{
  "n_layer": 14,
  "d_expert": 304,
  "d_shared_expert": 0,
  "moe_layers": [1, 3, 5, 7, 9, 11, 13],
  "balance_bias": true,
  "init_std_router": 0.0226,
  "norm": "rmsnorm",
  "beta2": 0.99,
  "batch_tokens": 131072,
  "seq_len": 512,
  "steps": 4876
}
Below are experts of layer 3 (counted from 0) of a mixture-of-experts language model. Rows are named router (the router's row for the expert), gate (a neuron's input weights, with its number), up (a neuron's input weights, with its number) and show model dimensions 0-127. Each number is 200 + 20 x the weight over its row's rms, rounded and kept within 0 to 999.
Before each expert's rows: a language model's description of what the expert responds to; "comes after" lists some tokens at least twice as common just before its tokens as in all text. This comes from a sample of Wikipedia text that the model never trained on. Tokens count by the router's weight.

# expert 26
It responds to: Name pieces after capitals. Second pieces of names after an initial capital like W, H, K, as in Wandy, Wanderers, Huck.
comes after: " W", " H", " K", "H", "W", " Ha"
router,168,197,217,211,219,225,214,216,222,181,214,172,208,207,196,197,220,203,170,212,223,220,182,216,214,186,190,162,219,225,205,206,170,208,202,233,193,198,215,240,216,196,196,245,218,203,198,172,208,209,234,205,202,208,163,204,193,201,204,211,180,226,173,204,202,152,171,202,203,171,212,215,192,206,200,186,194,195,195,219,184,203,215,225,212,217,224,217,186,197,182,169,238,150,203,162,218,202,176,196,228,187,167,191,215,232,236,190,223,204,185,205,181,238,163,231,211,216,196,185,187,194,195,197,183,233,171,208
gate0,236,191,227,244,187,190,184,216,200,163,199,215,202,191,223,212,204,205,175,185,179,175,141,174,211,255,185,198,198,164,173,225,190,207,227,210,212,193,229,190,192,208,196,165,198,202,174,197,195,203,227,212,209,217,169,175,212,186,196,176,207,180,224,167,177,206,225,227,176,184,208,189,171,191,193,199,202,175,191,229,197,214,196,176,232,206,239,227,216,180,166,195,189,189,177,195,197,209,200,215,231,206,215,205,190,206,188,203,200,232,203,232,202,155,196,190,208,220,200,201,191,206,239,195,188,196,235,209
up0,190,192,201,209,225,184,157,228,207,208,196,179,186,208,223,207,184,204,149,235,165,147,171,188,192,241,184,224,203,178,241,195,205,190,187,209,213,188,202,195,193,219,221,197,209,169,193,203,229,194,222,231,207,201,186,230,184,217,195,180,228,177,177,169,201,184,235,169,208,197,193,171,172,200,195,179,230,189,204,223,227,191,208,196,201,234,223,179,214,242,218,205,195,198,236,195,214,235,209,202,198,220,193,178,194,189,207,175,211,200,171,164,209,178,197,202,184,173,194,192,171,185,204,176,207,217,194,189

# expert 0
It responds to: Name-internal word pieces. Middle pieces of foreign or uncommon proper names in lists and tables, such as E-id, C-rum-lin, Gu-ang-zhou, Cor-nar-edo.
comes after: " E", " O", " C", " U", " Pa", " Co"
router,151,183,202,209,214,231,182,209,216,180,202,181,188,199,224,229,249,192,164,198,198,210,190,220,225,202,212,206,200,214,195,209,195,216,188,205,230,210,160,233,191,201,222,237,228,185,214,192,209,218,198,210,220,214,172,191,199,200,194,207,194,218,200,208,213,172,162,191,214,170,238,177,188,206,205,190,194,202,206,194,211,210,184,220,234,219,215,184,175,190,191,190,229,166,219,164,206,179,183,205,216,178,173,152,204,226,222,207,213,207,205,190,168,233,164,253,185,181,183,206,183,184,179,180,182,195,180,206
gate0,215,202,188,213,159,211,183,189,192,182,201,205,206,178,221,222,220,236,186,208,199,200,225,173,235,221,223,205,201,216,191,240,182,183,181,156,225,184,209,201,167,212,203,196,203,217,193,195,223,175,227,181,187,197,231,236,229,190,214,181,208,204,177,209,185,198,201,197,268,214,227,180,201,188,193,254,205,191,203,174,199,153,211,197,198,205,239,163,209,188,196,244,202,186,206,214,187,236,178,223,202,184,204,187,226,199,180,202,230,180,199,226,203,180,216,184,188,194,206,211,186,191,186,220,201,187,200,179
up0,180,198,193,218,171,180,191,207,177,192,214,226,206,195,187,202,188,215,220,200,187,205,218,166,223,196,200,178,235,210,162,209,175,179,179,211,225,190,183,169,209,185,177,179,219,227,188,211,242,199,228,164,218,210,234,215,214,202,196,194,186,228,178,235,199,211,213,191,230,186,228,188,226,222,200,193,198,158,233,183,167,161,211,193,205,180,194,187,194,203,182,225,200,204,203,233,188,224,208,185,229,191,212,224,208,161,194,176,217,230,181,237,197,225,188,206,191,203,172,199,196,245,178,206,168,192,172,210

# expert 13
It responds to: Name-start pieces. Second pieces of given names and foreign words after a short first piece, as in Ni-all, Ni-ece, Kędzi-er-zyn, plus short names like Ken, Allen.
comes after: " A", " a", " N", " Ne", " Ka", " Ni"
router,151,192,212,249,206,214,193,206,213,167,220,181,225,203,200,210,238,202,163,212,195,208,182,189,224,191,197,180,198,207,204,223,167,198,199,205,223,181,202,223,206,203,194,238,208,185,180,191,203,211,231,200,219,200,151,180,202,194,198,226,207,221,193,225,216,165,184,201,209,191,236,179,194,210,195,183,176,181,197,227,201,202,176,202,229,192,190,220,172,175,180,195,232,177,212,172,215,186,185,189,234,174,177,176,192,220,209,187,205,227,185,203,178,236,182,251,195,224,182,204,193,196,167,211,187,190,170,237
gate1,185,176,225,192,195,201,201,213,185,198,216,178,184,195,202,239,206,211,202,157,212,202,207,219,202,175,192,208,196,179,179,187,174,212,189,228,188,246,216,249,180,209,179,239,213,189,172,173,193,202,174,216,237,208,186,201,202,225,198,194,216,174,240,198,176,218,177,215,173,170,210,209,212,196,191,210,201,192,216,197,197,193,193,215,229,230,215,228,187,165,191,166,234,207,154,195,185,185,205,211,191,175,197,163,208,196,218,221,196,213,197,185,146,217,178,166,209,224,216,201,188,211,167,195,178,193,223,216
up1,189,219,209,218,178,174,236,183,206,190,220,210,217,190,182,181,193,184,191,163,197,228,178,183,207,200,213,201,220,182,191,214,195,203,186,184,204,176,204,229,185,186,180,198,210,179,189,217,166,220,214,196,216,189,215,211,189,186,183,183,203,168,202,191,168,221,167,180,238,203,220,191,220,222,173,223,174,199,180,190,232,169,205,184,234,193,216,208,204,162,199,185,237,206,159,237,195,201,167,170,203,199,207,220,189,177,208,236,209,225,218,215,177,170,198,145,185,173,198,227,196,179,187,198,203,208,244,224